config.toml
d_shared_expert = 0
moe_layers = [1, 2, 3, 4, 5, 6, 7, 8, 9]
vocab_size = 16384
beta1 = 0.93
Below are experts of layer 4 (counted from 0) of a mixture-of-experts language model. Rows are named router (the router's row for the expert), gate (a neuron's input weights, with its number), up (a neuron's input weights, with its number), down (a neuron's output weights, with its number) and show model dimensions 0-223. Each number is 128 + 24 x the weight over its row's rms, rounded and kept within 0 to 255.
Before each expert's rows: "raises" lists some tokens whose logits its average output raises strongly, later layers aside. This comes from a sample of Wikipedia text that the model never trained on.

# expert 13
raises: " the", " his", " support", " their", " ", " her"
router [122 107 136 128  97 122 117  82 126 122  92 110 126 142  99 139 139 140 135 154 128 104 168  97 121 139 142 141 113 147 156 125 119 114 103  94 174 142 146 106 125 136 109 160 105 156 121 135 137 153  95 124 138 108  80  63 137 123 157 144 128 177 159 139 128 110 166 168 155 145 158 122 179  92 133  71 151 122  97 122 150 127 128 125 120 108  99 145 101 101 136 104 128 168 127 149 124 113 120 133 167 132 135 142 128 121 143 130  86 128 107  77 110  95 108 177 118 139 104 110 147 131  98  95 160 153 126 123 116 149 111  82 137 171 144 148 182 109 123 127 100 140 162 120 101 126 152 125 143 101 130 112 143 179 130  99 136 119 158 160 117 120 124 115  98  78 124 147 146 136 120 131 174 127 136 119 229 183 147 123  96 123 118 145  88 129 125 140 133 125 119 137 109 125 115  94 117 110 124 138 135 147 128 131 132 128  83 136  71  99  98 134 150 129  92 142 122 152 109 149 129 111  97 109]
gate1 [139 141 136 120 135 138 134 178 126 148 141 145 117 137 133 129 106 164  82 132 160 136 131 144 139 137 124 151 136 158 149 137 134 119 186  89 120 137 123 158 138 130 132 142 116 135 145 161 141 162 104  96 147 159 113 114 142 142 121 127 158 101 169 169 115 130 132 144 146 177 153 132 198 154 130 154 166 154 127 141 130 128 125  97 120 143 155 124 147 128 126 108 123 155 103 147 126 157 127  75 106 110 139 107 126 150 100 127  97 113 145 150 136 130  79 127  88 145 107 116 159 108 163 137 132 143 137 138  87 124  73 121 135 151 141  99 121 108 123 102 109 111 120 160 154  73 128 129 127 153  87  96 136 111 100 168 119  66 137 163 137 163 131 147  91 115 121 155 145 120 133 134 140 124 107 149 144 110 134 111  88  84 108 182 148 150 154 115 154 144 125 163 205 141 173 109 120  87 102 125 133 138 145 152 131 127 137 112  94 142 130  94 125 126 146  69 122 175 177 128 161 118 123 143]
up1 [159 153 124 111 140 147 125 153 110 125 108 125 146 161 157 167 146 131 121 122 164 157 151 134  98 109 175 130 110 140 120 118 110 166  99 112 111 125 138 170  94 111 143 134  82 133 153 136 141 145 121 146 175 136  96 104 143 105 109 141 168 149  98 103 173 162  94 130 159 114 137 165 131 121 131 100 111 111 152 175 127 115 131 141 162 153 134  89 162 149 136 152 171 142 143  97 125 150 128 151 117 142  93  87 114  74 149 125 148 155 153 132 163 144 108 127 148 111  65 115 133 154 146 114 157 110 156 136 103 109 140 131 134 131  87 141  94 105 110 133 160 113 110 132 162 125 125 121 111 133 127 103 164 119 145  99  92 118 128 141  95 142 122 105 152 137 127  62 131 139  73 122 130 155 119 154  91  87 127  85 164 155 109 148  83 114 155 116 115 145 117 178 139 121 103 122 126 128 122 141 107 135 102 177 125 115  79 132  94 113 133  97 158 105 159 137 117 148  84  91 115 117 126 159]
down1 [ 99 122 156 150 139 158 180 128 133 132 166 164 147 133 117 168 134 136 187 138 153 138 116 139 162 103 119 126 135 103 106 164 149 117  96 174 142 144 114 128 135 110 140 136 146 123 151  94 145  96 154 129 115 102 132 132 138 116 106 165 134  81  92 121 120 128 169 147 133 131 141  85 113  88 133 123 141 112 104  95 185 104 106 118 121 165 119 155 116 145 134 124 156 117 112 134 147 127 114 151 125 177 131 117 114 112 117 126  92 109 132 133 122 107 132 118 105  83 131 114  92 116 117 117 126 150  99 110 150 145 116 124  96 121 143 137 179 180 122 133 148 154 146 161  89 130 137 141 123 153 147 110 102 150 146 147 136 113 122  73 137  56 151 130 134 104 145 156 101  98 160 109 116 122 124 123 152 153 107 138  84 158 174 112 139 128 109 149 132 177 121  78  89  94 131  79 146 135 122  94 117 172 143 152 168 122 152 116 132 128 163 161 153 164 121 136 140 124 134 184 123 109 119  75]

# expert 33
raises: " their", " the", " each", " his", " them", " both"
router [145 114 126 161 126 155  73 117 116 140  87 127 146 162 108 117 175 138 130 129 139  91 182 112 119 146 184 113 133 131 143 110 134 110 123 151 146 142 120 122 143 104 119 122 167 130 130 174 112 115 101 126 120  80 138 127 124 148 131 157 119 137 121 139  81 133 165 186 124  88 180 115 156 154 107 103 128 130 113 115  93 102  99 126 126 110 113  93  97 166 106 122 142 209 157 145 113 158 106 142 178 134  96  94 122 146 138 137 148 124 137 138  76 164 150 177 125 159 156  85 125 153 114  98 138 131 129 136 117 128 114 163 112 127 137 135 146 123 118 112 128  74  84 116 128  95 136 135 116 132 135 113 115 124 119 167 127 136 164 151 126 130 118 131 103 144 148  71 112 107 132 104 141 121 117 173 112 138 141 139 165  95 128 133 104 101 148 118 126 153 113 150 147 128 130  82 122 117 113  70 130 140 105 109 122 139 116 113 169 133 107  96 150 135 102 169 138 187 119 134 158 145 124 162]
gate1 [ 98 167 118 158 146 143 171  95 151 136 118 108 115 138 130 144 131 135 163 135 119 130 118 147 133 149 149 109 116 126 142 161 141 125 113 107  87 135 162 106 176 170  82 139 121 138 153 156 121 110 140 124 142 117 133 164 116 186 105 116  71 173 154 150 139 121 158 141 120 139 141 153 154 150 143 133 121 149 140 112  96 172 158 137 127 114 154 135 148  78 159 105 135  74 161 115 136 113 101 142 119  86 171 133 132 175 117 124 152 100  74  96 119 125  95 167 132 153 104 108 108 104 111 145  95  98 124 103  99 109 134 135 102  97 128 108 167 112  86 131 125 102  76 120 144  84 122 102 111 156  99 179 120 113 144 107 141 160 104 162 127 114 100 132 146 156 152 133 118 132 117 120 143 108 106  88 128 154  89 108 171 152 140 107 151 120 135 133 107 108 146  82 123 150 173 100 147 144  73 130 132  97 100 104 105 128 132 136 106 111 110 120 103 154 116 142 136 126 165 127 128 114 110 152]
up1 [146 137 134 174 100 110 166  97 121 171 174  76 115 117 144  99 120 166 120 111 105 179 106 121 162  89 126 141 139 120 113  99 111 122  77 114  91 153 137 139 109 148 111 119  90 162 115 114 126 140 140 149 127 125 121 128 155 113 108 154 143 147  97 115 120 149 166 175 171 121 144 149 125 138 113  99 150 110 161 168 131 127 121 134  91  72 107 120 165 118 116 122 154 152 125 133 149 130 142 136 154 116 136 105 144 154 146  79  79 116 156 114 111 168 116 148 140 126  87 167 125  92 128 100 100 130 168 153 106 139 122 127 117 138 136 117 117 115 132 147 111 132 135 136 124 144 150 113 126  94 102 164 140 126 145 138 163 150 165 137 125 126 153  90 137 105 165 108 125 177 108 106 117 158 162 165 109 135 185 124 134 101 202 130 144 131 129 104 130 151 136 135 172 124 139 123 146 132 125 103 146 115 152 116 140 168 136 158 138 149  83 119  88 142 147 134 104 122 177  86 147  92  97 125]
down1 [171 128 129  98 130 149  98 127 135 103 130 102 107 141  95 138 120 180 123 105 130  95 143 148 164 140 146 106 149 147 146 148  99 140 107 137 152 126 144 112 146 145 129  95 110 140  98 112 156 160 140 120 129  83  98 103 158 159 158 138 153 106 123 139 102 106 116 133 116 141  97 122 105 116 131 114 150 133  86 139 155  95 137 165 171 159 153 105 179 140 170  84 128 107 127 132 123 107  96  99  99 116 150 161 163 178  97 109 141 133 138 161 167 103 118 102 121 108 105 141 104 124  68 150 138 101 124 139 149 134 106 121 107 121 134 148 133 159 152 150 141 111 180 105 158 160  76 151 169 133 104 137  82 125 141 163 170  84 154 103 161 147 124 152 153  84 134 106 152 109 105 106 171 139 133 140 151 115 111 139 147 116 129 112 112  90 108 121 159 131 179 132 116 124 149 111 115 114 111 142 119 115 147 113 169 124 106 151 108 137 155 127 136 115 109 134 152 141 100 189 180 145 138 137]

# expert 26
raises: " latter", " following", " same", " beginning", " date"
router [132 116 125 136 114 146 122 123 156 155  93 166 119 149  92  97 104 103 108 112 130 147 186 146 108 122  76 150 112  36 183 116 118 162 130 149 154 119 121  68 152  97 167 155 117 111 151 123 158 120 131 122 127 129 152 147 129  90 146 126 131 121  89 156 139 127 154 112 103 106 172 179 137 147  99 153  95 138 119 158 176 122  94 123  95 133 121 122 103 120 111 117 104 135 140 123 115 150 153 128 116 137 149 142 128 144 122 109 125 144 167 142 107 100 128 150 136 111 105  95 125 131  76 147 101  99  87 116 103 126 149 119 150  86 109 100 144 140 138 138 135 126 190 123 105  91 106 121 154 171 128  99 114 122 162 115 127 105 142 167 108 106 111 103 163 109 177 112  94 125  99 118 136 141  94 144 118 133 109 160  78 138 135 142 131 140  78 118 128 152 158 133 146 155 165 105 132 138 110 124 145 130 136 141 142 133 113 124 129 134 117 122 147  98 101 138 109  70 141 142 121  86 139 155]
gate0 [130 114 164 154 103 114  98 119 110  92 124 168 144 139 131 109 145 137 139 129  85  84 117 148  94 119 104 112 119 137 133 126 112 130 116 102 158 116 142 123 143 117 144 115  98 116 139 111 161 137 104  96 116 107 145 124 165 102 102 132 122 145 189 159  68 133 167 107 135 115 142 132 111  82 205 108 117  81 128 122 102 139 157 184 150  76 112 136 143 132 134 149 155  92 160 157 152  99 130 159  94  95 130 172 144 125 116 151 165 129 163 141 112 136 152 115 153 111 123 152 160 120 159 127 115 146 123  90 117 155 169 154 103  99 118 127 117 112 139  82 169  77 120 187 129 115 148 167 118 111 174 153 111  98 121 156 140 137 130 119 156 137 121 162 127 142  97 102 138 166 127 119 109 172  96 105 135 122 126 142 116 120 114 115 127 116  96 143 134  94 100 101 110 129 107 129 128 109 120  93 166 124 114 160 121 113 161 120 108 143 163 122 116 179 136 106 153 141  99 143 126 123 117 141]
up0 [176 162 101 139 106 159 162  95 105 130 137 165 122 160 113 106 109 147 140 112 147 124 128  86  87 133 167 127  89 111 137 123 137 171 114  95 126 151 156 177 139 120 141  92 153 169 100 143 119 143 117 151 131 188  85  76 105 145 116 140 127 140 106 107 136 123  87 177 122 126 154 115 149 171 149 159 130 109 158 138 136 125 120 123 140 131  84  93 135 118 106 134 139  92 117 117  88  94 125 152 157 170 118 121 116 128  82 126 130 124 115 132 133 141 113 120 119  79  88  90 105 111 152 123 133 163 159 157 120 111  67 113 165 119 136 120 198 128 143 108 121 130 128 162 131 103 138 134 115 154 128 125  93 122 135 144 148 158 128  88 145 153 153 107 109 141 122 130 133 129 128 187 150 114 137 143 125 144 113 120 103 132 128  92 100 120 143 153  95  88 107 131 106 134 144 150 137  96 137 148 124 107 138  83  88 135 152 122 129 140 145 149  95 140 140 176 168 144 156 124 123 146 172 105]
down0 [121 134 100 142 124 128  93 146 192 106 152 140 140 115 134 159 122 155 100 131 173 134 118 141 104 153 105  88 130 119  99 167 133 134 123 119 100  71 104 107 114 143 118 132 143 122 159 123 149 128  94 101 120 125 148 158 187 139 125  82 140  87 134  99 117 136 126 127  89  92 140 166 133 114 131 132 139 143  80 122 103 124 200 107  71 155 123 136 157 144  85 111 152 125 155 139 126 164 115 103 139 141 146 131 133 112 153 137 151 110 125 123 121  56 163 157 170 161 149 118  81 154 150 109  79 120 128  80 155 114 175 132 110 116 107 145 115 144 149 177 121 127 102 127 117 127 106 168 124 136 168 163 133 143 140 179 150 120 109 175  80 126 151 101 140 103 139 134 151  96 107 115 130 155 113 173 141 136 119 131 150 134 136 122 139 137 136 137 141 151 112 140 189 142 166 136 111 111 139 138 142  87 111 104 110 129 152 125 102 118 121 106 123 148 112 128 142 133 117 119 103 127 123 115]